From a checkpoint of a small mixture-of-experts model trained on Wikipedia.
Size: 14 layers, width 192, vocabulary 32768, 17.7M parameters.
Training: a variant of Muon for the experts, 6145 steps.
Below are experts of layer 3 (counted from 0) of a mixture-of-experts language model. Rows are named router (the router's row for the expert), gate (a neuron's input weights, with its number), up (a neuron's input weights, with its number), down (a neuron's output weights, with its number) and show model dimensions 0-191. Each number is 128 + 24 x the weight over its row's rms, rounded and kept within 0 to 255. Numbers have three digits each.
After each expert's rows: a language model's description of what the expert responds to; "comes before" lists some tokens at least twice as common just after its tokens as in all text. This comes from a sample of Wikipedia text that the model never trained on. Tokens count by the router's weight.

# expert 25
router:111149132120153105096120136111163146143176139148161129174179098144166153138128061117126143125144096182128140143134175095094124118111112163122127100093140109107121105132083076124101144141123130123138084126130137109134127140133101098119121096120164107135130137107096176116087204085096100146164138140173115171141147130142113130107150131147076128120132136141177109162121127107153161147157097142116142092143146148158110172132179135131145114097140138137115121129124150111119128132116155119169120116118128141110116103131166145131116150151136105112104129141097095159133168146117107107
gate1:105133143123170100143135150141091122136113109137111098136113110145111153128118147132137115114166143116123133195134178095114118160109136126145133133137160107135153090113074150115127149112156169139127073149101221172087146134124158132083128101083133127143133154107113125112083141114083097132136152125138120159132108120160124154096157135155106100107163135123121117099123108109085129107134068150138175148131109166134125158170108086110141162117141130156125139155124121117094114112153130091131147118109142133119115102080131139118101122165110139096165128125123116114165136106140154102
up1:076124180076142089134133135103118101104161128142150175119090145114094118139134156147136155161159111098167095077139158161095115139134137076124114149133113137119127159140145158146133112117118106127139149120154103126134140129138097163134146108136149164124090109112118109149148140081061129164147192114138168100103129102137119107137115154122118145143130107129141163127118138120128123121115135100129095086137096134121126104135135117095109182130147152095114100174135127125141116083136132157057137158142090122121108089136137133143131123149118111110137111132156092125094150146127076165
down1:128119139134131137145121141157088106160156107092105126150128143160122177128151152128128158154115129112184133169155088159130134148134127121121106176111101119146164047136151122134139127125127133104135127124143192104102121146101096092112116079137139078143192108107157133108132104097143131137145112150083148154117099135103160129115055150117124110127122133168134137162126116116130120085140124126147101112112121117118143102163123121164129105136142147123115148132176089122144115154123143139116140071126146180115115134164119118162076101129114130143144079131125103135158118091126137135
Description: Sentence-final periods, colons after labels or introducing quotes, and prepositions like of, to, in before the next phrase.
comes before: " the", "\n", " The", " In", " He", " It"

# expert 29
router:132135148129148153115114123143134133149117138150112097088133127139121145068141116135066135118133068133152154116079124118129143113121082173112114149128101133208132146107159141174109130115173164093112151101083170138116150112111118125130126128132144125121122139144131118119102122126107195125135148142134068151131128135149120149106145151135121049112125076101095145115129128140136154144149107136120147148156131154131125152136161142121136119098109143099136160129153127129140144138072182116137125060143149123132168101114136116115111146147082172123139105146111130138130145150141108096
gate1:107136117117080108095116090118125094116162137134137093165142113111128081132070159128118166097108123168121144136162135059121138119142128114120128125130142162149114146132156162149154166157124122080121127120147101074118123131153176121121121106078126105118133120113071142115129091123161115107118106164152102161143145120154168094110120107116116135134093099109099153156129092116128120123111093150133134106142151152133135104106145112119175129192134145088155088165098116148090094114134117097156163120136146167118151094154116134122103151128155147154146121146105130105132140143156162119
up1:116129133143182120136137145138133129133103142120113180134113143137146165114160098140166108170144138103077120131135149182106107125118112176140144152121124125116165128146110090151113084113109163163163122117103136170101133098115069098131137147151129139092105123141178139144120147121101129141123140088098140106129117144108089143108172152120146127121130118159198098097137150106115089142168141111146092086153122110114133137125094170144106105070131146144091143102171162130132121153103120168117114088141133074141116118101115133112121125133134103096131148101149136166120126105133123161
down1:099120136153142161134135108117117116096120188135131139120089144181145131069104105146100122102163070132084118120116129128110122101145128162107105136134139141130124149151146139126074061150137125118169159116095150127128137097117139111096109101126125132101113103138122132089143126113122202124087134123094130122115088138155158134099117133107136091149115120116202175108129144125120141129130137114103128104157158150130148125087118149124128151091146157125138165159161140135128136135113122138145130036139143092149126122114134111123131171152101133101147140134160133157125110086104131135
Description: Single digits within multi-digit numbers, years, elevations, dates and statistics, such as 5 in 1,253 or 2 in 2025.
comes before: "0", " |", "8", "7", "5", "6"

# expert 18
router:128125103123166163109127141122132106109185104098129131126105103127129141161124121124123146115121098140148132153168124100121134120069116142096128112163128110184160176108149080174153169127085137130181122142098121139149127113121131140106095170131107132108121104098127143103108132135149176145123118159115095163090121176154090171159136152140159110125099121120109119130127068131077136071126095121137129115129117161129108133168128144141126146177156094108129126145138099156116104156101106130150114075134117144140139117136130092109133128119132170124118145113109107178124149169132161109
gate0:134119113108117101159096138156196162134124140138161168120119116149119130090101155148143146108124105111151142191111125131138063173153127136102128092175127108181140115076113090147125126092090126168108118149115127160091139124121144130108157160120093085118159123081122141122142124105121139132132118137138117171130144112171093132165096128105130104127103122172151150184099149132134123087128115119136129140115164152133154141119117134117143143141153085123090126086130138134134125112142107122112111134071165108137105141143125121155168101114120157168121174136112112109126146112124175127
up0:126097133132127107144170169122109174146143117124119112159102128163129148160112121119157115122166118118151081134125122111146119108146126152116151121125092151119117126152118178132188080129132089137139169150128153144166133131163125122120098152084120162099105122154124136141135130123111185143114140133138136082115150113146150113136148111158147133134136114134149128109114125202188096099128166097121141125128125110109100138094133137106105145118111084072082102150125116096112154115107151101132141081166148108185131090124109119124159120126104123073126134129120099144139147180088107117
down0:166126076116152126136124128097091147145172130131106118112128114130124117158166159103099132116133101139086136144091087134084116103088092139159129103144151082133159103103125138116137156104121151136156116094169143150116121089132159122112140121149099176144145125120142114113103120118104124167122175140166105158152103135107099158159141161093119128113160099083084128109101121114116149121106119162104114126085155134151104146154150163126106126136135118161133128130112132141099181174137118111048133116092133154118166164110120104106104109118151156126129105124149158163133121106123161095
Description: Main verbs and auxiliaries in narrative and descriptive clauses, such as was, had, became, secured, converted, observed.
comes before: " to", " in", " by", " the", " a", " on"

# expert 31
router:096099156136145153124106141116135096099136115100143150136097089152121120081147095100082134162116092141171155154096129108125126134144141131089131137122163102176171147133164078126154159152116153141133129133078116111115138163127132142064076179113156109108146116133117174105127159125174155171143105154151117171126123136146127154151114152110150110154132143130120130120156144100129128113184100093116177116142143158124127136157103158131132108133143075112118109117144142156116112151143134105130145124144143131144117079136136159116129176126118124123178139082094100138124117149125125100
gate0:114097082084126140165090127118120149133139139127137201168134130128130117137179124119136142100142102161145122121105110082131111135123163149121123114138153122132147119151142128117136140120206154161123117150155128128151073099147131127163141141149106139088147130070146112154123105128104121104122093139136163132138114132099115151143129132120175110098121111133128119163122069155124145122131088179123160086179108104123068165132133146112125129126098082102137114117196144132136121127154118114081107106120122140137116170137118160104110147128117094126101103125090146153100123105104144120
up0:127056151141113100100143134161102158124110142121154134126128102119134106109114112057138151144150128115190113149116135139101143167135141105118140116126162117143174121129162151135091091130124137129125176142150143107064141136114167153138095137149184152107120147098142133107162135131107094136118095114098135119109173132132131145107163077132146109124115135131139078117153159150155073145123163123131114124171130119128124163121107153103117097131111123158124147145153139081119114120118154121093156150096169112119131119091126113116092106101123112138133139126085159095091122132158181127
down0:126109177162097124126179118141132115139152143106166127159132105098125140125151099116135119125102091078105090163163126115120166142161156096147138166125144119144177116122090134113146141127163123163137153114129136162127146139127126111146145136079112129123132177098099152131150128118159158124107124106145124074110089118091136092094131108152102137149103126098132120173150147110079146145102158077164117131138118141135145135135082109128116120128180123103096184148133117120110143162134159122108077149158089100113105169126135145098144145144127124108139115142123152111131144117139151060
Description: Suffix pieces and common content words completing nouns or verbs, e.g. -itions, -ades, -rations, application, work, use, him.
comes before: " of", ",", ".", " to", " in", " and"

# expert 22
router:136136138103161096127133119111156129139148137122139155179144106161181168126138119148108125098086109142129120129133155113146082113135094145105168111115149143115119119126089152152092137099161127124105077094071113114133135149147115125145162093082140060105147081131108157113111120127128138133122137085147125135092160206138116162148111127126091129110130172122150124104122102138089132126120117143145104120134129120168100156111156152152152160137102113083128075144122141126118129128057118120151109134128137116144146121104131163112110138137103099121142111099116097149125152139081172114
gate1:143114134147129139126117090115160137097091122134102118156119132199126111117103144080126132133138205117121103141134151134144172137099086144110133146144181081105096100141124117149105107096133091139092132103113145114141186107088129109142143123118132113108158143100124172110100130087157105127139116114109103137114071143132126122144143114144138100106122119098100131120108105059112129120120114133152147145111148136144133144093155094128094124110104138128163080105099108153117108092111130100128093112132174140130142150118132191153104097171114121173131133109111153151105110136133160150
up1:110166126189125114143144090125113148101138158099122107145173092122150139106165082116105157115120096097115133146163146140102098129120151147142166132129083151092149109146084128115122129114131125099162121099113104130124155178106124115114141156158078094157121138120143129160105112147151112213151125154100149108116125141059129134122108111059101124112121102159143122115136134126160109115136179096121122117107171128127128131121110155089134113122156141080152148154090082128126128091125108150101153157085104134125149138123161152128119145128144134124125120107125148129086132148138127126
down1:139159112152156143107158133099120133116138131142149137132108131083136124127119075109126121100124141115155123093101125137136096131149102112129123132114135117174132115126163090162101119127138139147144151126137159086155057123107082116173143082167172188137110139117139155141120093129117134136156107109104081079144140111131143118135134149115146111119097146158169138151140109159128134115142131118143151116135124126106149118078159149138146172141173153126145091121126132121077119141132162153141136135124091148142154168102089084099114113146067100080157121120128148105073127093123155106
Description: Commas, full stops, and, or and table pipes that close a clause or list item, e.g. "University of California, Chico".
comes before: "\n", " The", " and", " He", " In", " It"

# expert 7
router:114140131105155129115095104140100122113155154140133164141137150123139149140107104138102162131198126136101137147172183111114104152102124136110092133103114133116123132134098124170123084104088149107129110133182139138118127137144108118188096125116156124120141129120101128127143129097132113136084121141139132122145121111147134146106193162140104113145066094141126130151127089156169166118101126157144103132136129118149066163143152101108164106122139120113104133144171153103148118113119140117167110108158114107118128123094168138124129101153116134036100111126129109150115144180095122123
gate0:145139158135141068080110155098063135102136115118105136171107152135137133145096119111100112103065154119098164134132144115145110106160128125081132119118122122148118140124150168141111124105155099092080093121114112085123140146118110136122089122132114101117126149120138127120137117115128148141130118139164131151108133131144143133092144146120141082158118124109071109129126096171159126120128148090109149121180139136116098105132127126116089086124128143095078130119126086106170083136104149138142191147147128149123117125146122143136140087135178132133125073122132100147120111110080087084
up0:133131139124122092170098102099127115173121104134134112132163110140112109118178148134100132144117135110164172178094126115109116127102154120137120140086129107086116143121136124126105132102155099110183101151151136153124070101121138113107113121129122131127122108149125135151128136167159133151163144144181160085126098143137140127139126082133101165083145141156116103208101113135115157101113061086129090144070175146120110144118164149133155154148143133137120105100121106148124130146113139145132180099101152155119134123116146109093129153090127151141150124153121136116160123113122105153
down0:119128105058113102111119128068157188106111104083121103118126088135163119134092150126106163155096149110157129132121108150147137181101127091130134101124139129144131100141125155145138151153158112145114136130169165126148138159109103072118139094126139123115125150143146115120095101120167114093120130142131129103128096136131152112137136087129098187141107149174133126156147119083106164162113163107107120156141103090161104129146144125111179118136158118145122095105135158138143162140146134172112124122096136164115126132109119139143153089079125150094128118117149143125144115166135068119
Description: Colons after field labels like Family:, Order: or team names in match scorer lists, plus the words of, in, is after nouns.
comes before: " the", " ", " a", "s", " an", " \""

# expert 14
router:108129197116153126118115135135136116128103147139141193160083113121106135061127121151124115128138114155151178156096138103146100141166132156116132146166153089135160133116130095121141125158147133134145088144119153116079134167118140114138125167109138132147140121128105101096136084160136147134130104114154124165131132165149125123127148116124132108147164147136120140133147151106131160067130107128132150145112112128089156171187127136088174116126173122099123101136145167130156114102130149097110153133098110122137123058137120167120168148146123098125154141085073129142112126121119133095
gate1:125133139138095138145144113149108139131106140132129146137129115076097128145113143091146145164152143169144123071143095137089123172106146072118122147116121143150110173152126139117137140135114148120128118126105107139139128127108102102110151140128140120148131094149088094118178157141142136125132154138118113119121099158134080081152156109090108155121110141144083135127133135115122172083139123115162106141170107136115165109157175118144118113145202152127105132092162121083140175126106093097128190115090126146161121085131180112123144149100165102125161116114143096122092117129116119117
up1:100110118125107167156108097129115109131130125108127130172107140123114137095101121101129166170120200155120123124129105172110132146160193122100114133128106111127099171163144149098137183118124151138129146134129111142138142145110086170108099125128126142068124089202107113179125158138164124160147139146130103133134122103090069137117122109124121170157127111122096132119148079127122158138131110080131130102198097161111144108138144144123112091126133121126118080133148099124135127118128157124119117117075123157181134125129128119118140127132166110119122137137145128106110144123161116154
down1:177147149144093135127131136131082107106051087138127097140096109123108160133098144178110171115118142112167136153099104108117096143140126163115143154145134110101115139094130141089112124126152105123147162136151125112128128170118152124075147124149124119143123164148122143128136130148081179109115118137140157140110113131102139139096154107135143162173123127118115150088143136131107108108153115129161138121083118147139090108160133077096092089096129159119165129117136085076092137126170134140103124148077112124118124136161135108115186148145094105141163121130124152090154129147110125140
Description: Everyday nouns in running prose after the, a or of, such as population, film, time, career, University, area.
comes before: " of", ",", ".", " in", " and", " for"

# expert 8
router:130083127140138118101139110128167122109115124149137123215162121135171122130132137151113166098112136163154159189125132124188125127153089114114099133123178133101127138118108123140133164111106141126134120126152127140121135167112113115133126117138154101093122125120125125113162122160122099129123126173133076121135131118139144103161146170135125129141148062082101109130137095131112059090126113123154071120187133143136129097135138134117112117165119144111134165141149114153145111157116109119117158120102110110138169096135162115105114133144108127097165124136138139176152158145168169090
gate1:167143134078175153159067190147112095122178151103170146129155125126101159112151153133122112114110109143138155157164088108131128136137148161134104114123127142132143114165145107124113161103143132130106109157145102150137153162122127133116099158133133155113098178135145134107091147161126137163171150075144129155162120146137074098171146109144139165097153098097102121116101131112143088128146135144099098151159138167149121156134147132108118134158143125097142119138131117174139170101138134102115165142147137145149137093155166119115126145119110117136113134075108141175116150127122100128
up1:111189097122147121147134164106117112120144135141162144153131124087113152145166112108124115120107129125154104137112109102140151147116111130105112113149128170136104112136105088120149117097173106114117145121120134167108155192141103124116105196088096134105144166170090109065134135160147118133117133075144123150146119103149114088144134142123184154129169066114095098137147114133154099130159125124098096147165126128159129175140115160156099142160132107134159095132161120121085125121133092145139123103141164113123115120138146159122142138152100151082129129126109110136109142156094138125
down1:127148110135139133179105143104129136111085131183134152128115123101134130131182132111111108150132088123128129121105125094141132173133084102128093158151132144158120089107113141123100144140146121216127142138126124091136106099090123129144124135138131140117119155101144134135178121108101130139169127095143120151127140131128142093115144218112136145171102168151141147100140097135140146147128106113103152123155132144134164095120163125116156133131113137116105162117108139086142129151155133121111132167098125163138142187103149146145073148134151137164081089130120180130138139128108110091
Description: Bare spaces, line breaks and opening brackets or quotes in tables and lists, such as a space before table numbers, ( before metric conversions.
comes before: "1", "2", "|", "-", "\n", "3"